Experts of a small language model.
Size: 9 layers, width 128, vocabulary 8192, 59.6M parameters.
Experts: 64 SwiGLU neurons an expert, 4 picks a token, a sigmoid router.
Below are experts of layer 2 (counted from 0) of a mixture-of-experts language model. Rows are named router (the router's row for the expert), down (a neuron's output weights, with its number) and show model dimensions 0-127. Each number is 128 + 24 x the weight over its row's rms, rounded and kept within 0 to 255. Numbers have three digits each.
After each expert's rows: a language model's description of what the expert responds to. This comes from a sample of Wikipedia text that the model never trained on.

# expert 19
router:128108113110110117141119118166134114103130121121132138096123154154118122144102058070142112126096054139159156173143128083138126107110089099131143115105116150108090101051141120129121163126099083129123128163121111138134106141132118147129118114125127144126113121127152097112108138133135121094126102162118176093093096110147150151135159161157140099176154113134156111147156137104139125145118
down0:102122120176123107112153109121121148166078121155150141151113135130152094153114087112177078117119137169136159081108073124147100125145126128140124119089073107129118142136101133110111091130112141102111112135133117126137122134088119094106093170106165146142103110116121120129140154091112134141127111086164131096133144146135133196103136134120123164163127144153103149151139132107080088134134
down1:157176188106166139096141143124187075124113159124149153111117114112173159117097142152121117128143120150102102171129088165137125151168130112143151141093097121138146154087087119156155100091119152147105124100148114148110120124115103132103128114099156123150149112156136082116131108145108122097172131127153121107117087118157102106120086118161140150132120146137153128147120170110119127135108
down2:123096134142153114115109094101159110081147143165111104127080115125169081090074131151147118101141182115108159147133135126131109092165133144142095113137164125109111097167113134097102119140160108127149143122107135147153114125125127119104129098102129095111088110147175094137120116106123152130087114156154171107112099159119101168133146138145107104119112127129140193160131144122150119098116
down3:136119148170141116112104105129102117167132115153140109143117123087111080102154124105142178101146046132158128137126105093163123114133127150119119127150115127137115193145115112173157144159106159096103130125119164092126100116118129145122109124106152117169152096153129122113143123121102120113108138154189092129114127136105121131151130117147115097098139116131130184148133184143142114147171
down4:107158099087169173126138113142121123141160160099113109085129123112148135156136096109120120171136105145136127130104162118126129106141127140132136130145177100104083107110067138117133120149129121097087120126108131111161170151107131117100094093131106109096148173136106127130148123139117133104133165151126131062116162098125103149149170145122112140091082150142128090149084149096114118132095
down5:146127079112133105195145150133070098133110141150141117104132176079122141122137118151103134130109172139143118164128138106098153129123147107128118101182151138166155123133134087107123149132165125090173121075145125136108121112154120139128139185118110095114136148169133113119147127137160116139112144189139122123152114145107099104097134101136142127117095150126141132150084167139088138109127
down6:115148171148135111113095102134175159087119159111130114085094175134125123135127128144186108105156179136108133107117125117152145134119140148121120138128081097116108122160143129135161116161175136127116147136108114145124107118144113142104121184146107099112128140116095096152149138124135144136172121135083117096084074099151103151128093151100146138131086136089083117125113141097140159147144
It responds to: Word pieces after an initial T, mainly est/ests (Tests, Best) and ues in Tuesday, plus endings like ies, ategory, akistan, and Men/Women.

# expert 40
router:144126092100086159101139097128093158095166107117123167131137155135153133145096119075148119080120118136100145155100148111135130131110159136113122150115098140083130139106155151098101161107077104114099142131135163129149096081133123139056104146092143151122095094134147090108153116137160119133133129101103129147155110121124146100138165104139142090152151116137142110150144134112129159120085
down3:163121124131112156138144121130145126135153135141148100145146170129079168096122159163119167132157151146107105145171139129137083155177125146142152076180110137160141122137143113117154079149159113149121170138099125135140160113112111099128141126132116113089146127126147064110140107135145145142096108131125113145102103200112135145118169093115140125140116169136119123124107183127125104111111
down4:149157105145120105139161146128163150067123124100140129125153137136150177165143142104171102121169151162125077094157128123094113124101150123099134117150126125126146108129123122096112098125152122157109133119125149134101101108163142095100088158098158152069119143128139096153136132125130108118127133113093157119113116176136141155150137118130154096104134139176098150127151116104176116077084
down5:134114116135132132112163114110166144108157112109123109116123098127172125157139110100078125147180133193145148126146149141114111093168143173113149143123116154109167145139145155118150144139142089133123142115109116135059133150129099120117139118065149128160160125127146158159156108146143126111099101182116097151082136132137142115103143143101122110139143119132084113178124162100142121150148
down6:135182131103096141131202133095124127115195103140159122152114116122127126128123147106124100124172162113141131113135124079122093144139113138083105123142112075145129126138120090121112114125111150155081123138143124179093100147093135139128157107137124128147085165130143108142065139112106108121103117123156100116142136095131108123075138133132106133150149121135082118146172142127128094114107
down7:117099139119141148125131062136119131112108107136148137105075146158138068119139130155154152095149093142135120123086100127132122134114086152085096086082171114130131148144139121131139100156097142108121112138111110121105153188130111147138115152150143130128101133100080115090136137115152123110124091103126145137150164142157138119131119120079100178110086092131173130132092119109097119137135
down8:168139128119091133142156124139156153177141106116167101104183118148152126104133162144150124138127103115153129164147133102126107114129125135163155187122130140101165107110133131158108121096193096158129144111136130145105163141122134146120134176132131122136101105148140142196136133120119134144108053106125152109103164110123141133141133093154133134111183155112126134173173134143133123132115
down9:124150182165158101112114118161150164129150135126141156138086063149132097136140136124125106119134107110124132072116124129153135132133122099137124120134133147095144118110147108150071123089129102128092122114166160128163143128166093100127129095133143139146153127138101144192084126143109129111166144117144124146140117097086123152164131131160118180078115152109119114112105140141136096149079
It responds to: Closing word pieces such as ple in triple and simple, alle in parallels, plus que, ve, ble, ule.

# expert 30
router:134091123132107098134106108134125137067128136102144085126128176147123148169085136128141118137126129143141103203109125107161170132144121089123123107130140128114144182103133101119151149137129100152084133083187150165118118113156103161123085162116132105114106143171129092090153179124118097144147134109121117091134104126127156104136149158141115108120102107154139115137117116120132157147130
down1:064084080139159119136140084117108151147120170114125149097109118159150148110144133126131139134150112165101136106098137124156067096174103089112138108100138138134139137135117120128144124171139122132168133138154125169134130135111160116116127142152134099121137167106127144154117136084144116137135100107144188139127116125159105112113159102143108157156150085111126050092137118136136112107128
down2:135130126131113148116128143110132131166148143117083110120134101171141172117140129111118140105126139099128135122143079111160104148118093111113158113139124154121139100110088146106127130153138119120117109171101136130138133161151141110144143171167173145088124143131119122141057107150099116112119119126158088128078140102128111108125150120154092091137160142123180149039087098147114138126150
down3:150166154161132125127139112108167175150141109106110110078134141155133157217151130162125125096135124146120130127137114163101129145163152146145150152095119124166095141143092119120122118113127159092134123170116096124099132136112100144119157129102109151128116106142127132152122139105181130132112094128136100104108090077122100143165108135119108118121118095105094067142172130130146151141159
down4:121154117179124141134131125064135094134125162111123176159133103158135076128168133134144157107100168113158120130122134113139127152149153122138178123163098130129140094146131138099115185149143116170132136127129104110158103122140157120150140128123135130118189072142142117131118128106162121146162113095104163157111124118121092116122136082172112157097143104141166132111131091143156104112135
down5:137149114134136117104144183121106128105125161060109157132098148111132170187173134096129120139149121128133113128103168137143146118102109116142108135097133107137164102095147092113083147125092120137156133132137173117121169106083090134136116136115136107146153152121122153106157129147125145125164143149118121134132071120174142157137062132111122128142177138148113103147081154120143117120126
down6:081109171080123127162100120111120129139095146112170115104152130115110147121147103129113120132112142130120116156114092173170127124084137132123145108108129116154143154094093136133151118155114110152126123088195096133147116109120108101134129106126099122131086147107135192157125136101144112135120068137121113120169137108122148105144092153174125146157118125159107137126177102124157148156174
down7:090137129133108090149131136131130156127106123167168124142123087148108067116083165077133105123126135132107106060147116098131148125097123167134134162135127123141166136137148127100139090163148099121148115127114110120098150100117123102150137123144080121112131136130122138184121140112151115135147164141147148070135120125148136096111130071136165122137136156077097127128138088148104131175134
It responds to: Nouns and adjective stems about society, art and people, such as human, public, social, political, critic(ism), often before -ical or -ist.

# expert 5
router:152136094105113136146137136136130140110133133109096125143144138130106122134135155110150147128096089122137147135132140110123182095142150161104153105147168154071092182141139166123133166145131126141104151098103118139138136133131167151108165133122126139127118094149173090087133155150157132139109128149088110139062073132107143121153164128123137080124163106080150123129110097132152157088108
down0:136130123142129133130170159184083120156170132145108143101109136127115118132096137065144148135145139130107123091099147096126107130136150112128113153142154106100122137153115149139109072170136146106154117148115124111108141137115108125134146141119129152150152112127165124099097084178153124144118102115172155171127103136145111076121105134136099090138143135078114169149129153153158163071144
down1:113093159163150127119118109149140101098101124147180099118171132146173136146108137132137115123163156126148123174093141103101081112104123185132156164133159135087130157153118142135136120126123116124138140125169113111119163137087133108141149138137142111059092129153142157125143083156145157107126126115138106126109100109133119126123102117154146135116096157141090174133185174149120123155137
down2:120110111099149132132112141152104159098127109148087102112150125119130132127189113136123109113158136122126137143105086115132183165155140124128133108160146094103084099132097134153125168148148121137072146155097126122087073116129108143117145116097121121161163162140122120111145163111135155137134100158100094147149079129141141146136126107142066123146107150084130149106068131127150104147121
down3:150144170141140116140072133163123117136103098123095136086158132120096119136090136146092139142142145120113119151158135160117129136126144147149117190133155100134125142124099136127144123122142128152110102147105146112093122163100140129163140164108146163157219127110128116106162112142101171105122155158145132154163112119160128094084096129104133143152122165110103148117112138156175127159155
down4:102166154141104150089112143129102164142143149178129130150100121133137149094155103137139099130174131124155144147135163163123111092146142140102085143127163153084112137153113126143130139145102112148097094154107113067106119105120155168104156138107139138127148075151126126099107112114149162140165162108143100162091155109141108133110150105074140123131122087083158143143108134133148110122116
down5:140102111156090106097160136113138160129122109184091135111124135156128145121137137108126111157129126102152142109143083113169144134085137119131107101113113098151141178115141152151196142182111118078126103153078139115129148108095073128106105128101171141118117150098118139117108123111137115150119110104158152121128151129151076144165127143153144135187094132141129120152149121114141116142147
down6:140122156122119133153135122156160155100074123117131094113143161132179112092117175157150122099160132161128126149174132169136098146113141143157106125111117110134109143150122131124153100130145158125134117083101142164109104141129117120111159158115169097102095114186092134114187132117123116117145090166172103106140123097125117157141160140147114126103107164110102116115173177118118119115136
It responds to: Common English first names and surname pieces in people and place names, such as John, George, Smith, St. Louis.

# expert 54
router:125133130117134130105158095139103109134111141110100128146151118147106102131147098106207108146151078121171180152136124096190156116139134100082096161137131138083130140084151148093150124169122126109142131116095120139165097144139127127137134100124105151076119130178171085124113154155134119114125134134111111150141101142132112147124151142123152091140090137129146130153132093117144129166140
down0:133117159114107122159127095134102112122141128076117143127091140159126111185152101112160139104126127129116118131114145130126126115137094148125167090103139168129124134148113144183133149155094190117119117129153120102118094121126151117116175140129160176127182150130142122124104123109077182141111148135102089128125176154108152177122127123111134140128102091134144172126113138094084136115156
down1:173128122123115131108134127148139110100091129093124097101132146122131134142107097133127148084065162126157109127118124142124131141164137174143167199151125123143144150098129121115151082158120106105135137101113168091123121117099090126118101101115146117150140097135184128114150121158190094152116151138135103165126142093149129131134098086147129154166136111124119113124107156108077105142141
down2:137162100125149110122155188133144141141121107128121136103126156110162113135126137108160127063092115144160120109155141111116176138105138142130091100150152113119143095094147117152091107177147177095118130109187099162097114120138125125101122147121122145148138108069125117123134154118115105077149127140133101122125126132146094146080083118114104128157118084127113120147155128101159121167133
down3:126133135126140125100147137095100140153097100146148106124113123101080130128151124071118125140114118115149145171130158106115146165122137096115148124101114130147132162099143130093089101138112113093134131064131195129120169118078139112177152120161155147137161113124131122117122118129090108147117133096136124160170134113128095102102102141092120123113090154114171124145114094136121086113181
down4:157136121087119126121134111141129143120158130093105140152139113102142115119112088152075104101163089130110142163101157170107142106146106122166099129125115083118141146146115119118100176148131137149098150160181146128155130140150100110121123148108102067176135126131099183137090150159135123130127147130119121135119142170130128128148196123126116173162106116160138129129172114141141165130117
down5:102092147112133140134108093112143111117107121117156094171161170096143132141131112104133119129137097127163136128131138141171147099149117126108147172176112129142142143120099117126095144119108173136107128115174084187110173102091149127171103149157103105123066118108120133149171150112118130098109145144118115145121128128150136131149157143138091118093154103173123137155099098117157143163108
down6:135104115130121132142124126113172123110096101162134086130101173140094114108129134116136150159078160141139109129112142120139139142115107088110165154099131145132126138136128107148091130143135153085142135106091140121153092157089073113116130120120083083083103120086120152095126152142145125136085101125125129121155099099164128165156114129186128112118129155134105143115105160179117165087145
It responds to: Word continuations right after a capital W or F, such as W-eather, W-ord, W-ar, W-idow, F-resh.

# expert 56
router:108127116120077134128097098157108123094129113124112165097097147162144116122115117102133113104093108154135154126095135087143130117094151145138133170160079124111116160118153096112152137185152081146103109112116124179106128088127102196101153131153056113109098109164123113106138150118132125101127105118127174146098101137125124136126135089117103128144120134102127091156109130123130128133131
down1:125142154133118146123130114099184113142163087114139138147128109120084140150126133109146104109117123150151171097140142145117068142165142133165101097089121110161131145152099126115083142183127124094125129136137136102102119126145146121131123140099082144130136145153148089126171173141138125152142157125131122104102146139127125123165165093126144143092168111084163120150131105143157146198103
down2:137122125109120103143106077156162134100143134142138121105127141117103151124138110114115107171105124080161126133104107123131156122146120166139134132109103136107128132129125170149121136146164136110107148105144150130098124104138060148139085145154142170139133141145155157173135147103140155134124104087115106129092147122183197127191067153141166113156130135115133150152147152153118114106129
down3:131098104114105109153148123149134128108127154154155129134146134110110133117125123091151099167140163115114124148113091144145136112135109122105101101120137125104137103131137180106107099134082165138145112128187140135140098156082187088146147081110157120158133072121171134121114135156181145138117148108148115166127145114097092114103149165107106120125122121121092130132124161101195113142123
down4:099141141114126114133165154126130110121146152133119101120163128163147100148127148114130138146134169127106130092136169119158133091163072075151122098139152152099159107164129152138111132133122110158114096133133117081135154137144133151165116125135088085136113127113164132141099084153125123143177134129177162172086164122130135120145164124122104138161157167138121157105120105104131184118155
down5:148088158090131104176119141145117100102114123131150156089145117200170120123135120132175155108165095149127157171127155122126125177087102112134084151170140128111123128140137126131159146135090127149135143094117178181126116115171148142141087137098110111137072141127140118111098139127096129141157132126138104133137115128137102082101175135125124126114095149141137110138154105134117135111124
down6:112121147134159129115138168127133152145122172130158104165118099107125118177072137188133124134118165151117118100158169136107142165144133118087123077105100108141156139136127144102157142088161137119153144112147105089122158118107157130089160148108150120144149150126111135152133099145134094094105120143119134192121092123084151124111146130143106131144130096188158117108119132132128120165143
down7:121152164147110159140125191101153173200120110161102129129185140167098062068135101137115093118112121092136162075118100135157114150107115137118100139139106108116137121149106118096143142147105129150101169117140143130124129091131135132106110108114102100128148123124113135153125138101169117140134122133121139136131123154161148141122127141143102157154146091114083139130104124107137097167134
It responds to: Syllables at and as inside or starting words and names, often after n, e or P, as in easier, Pasarell, marshes, Barat.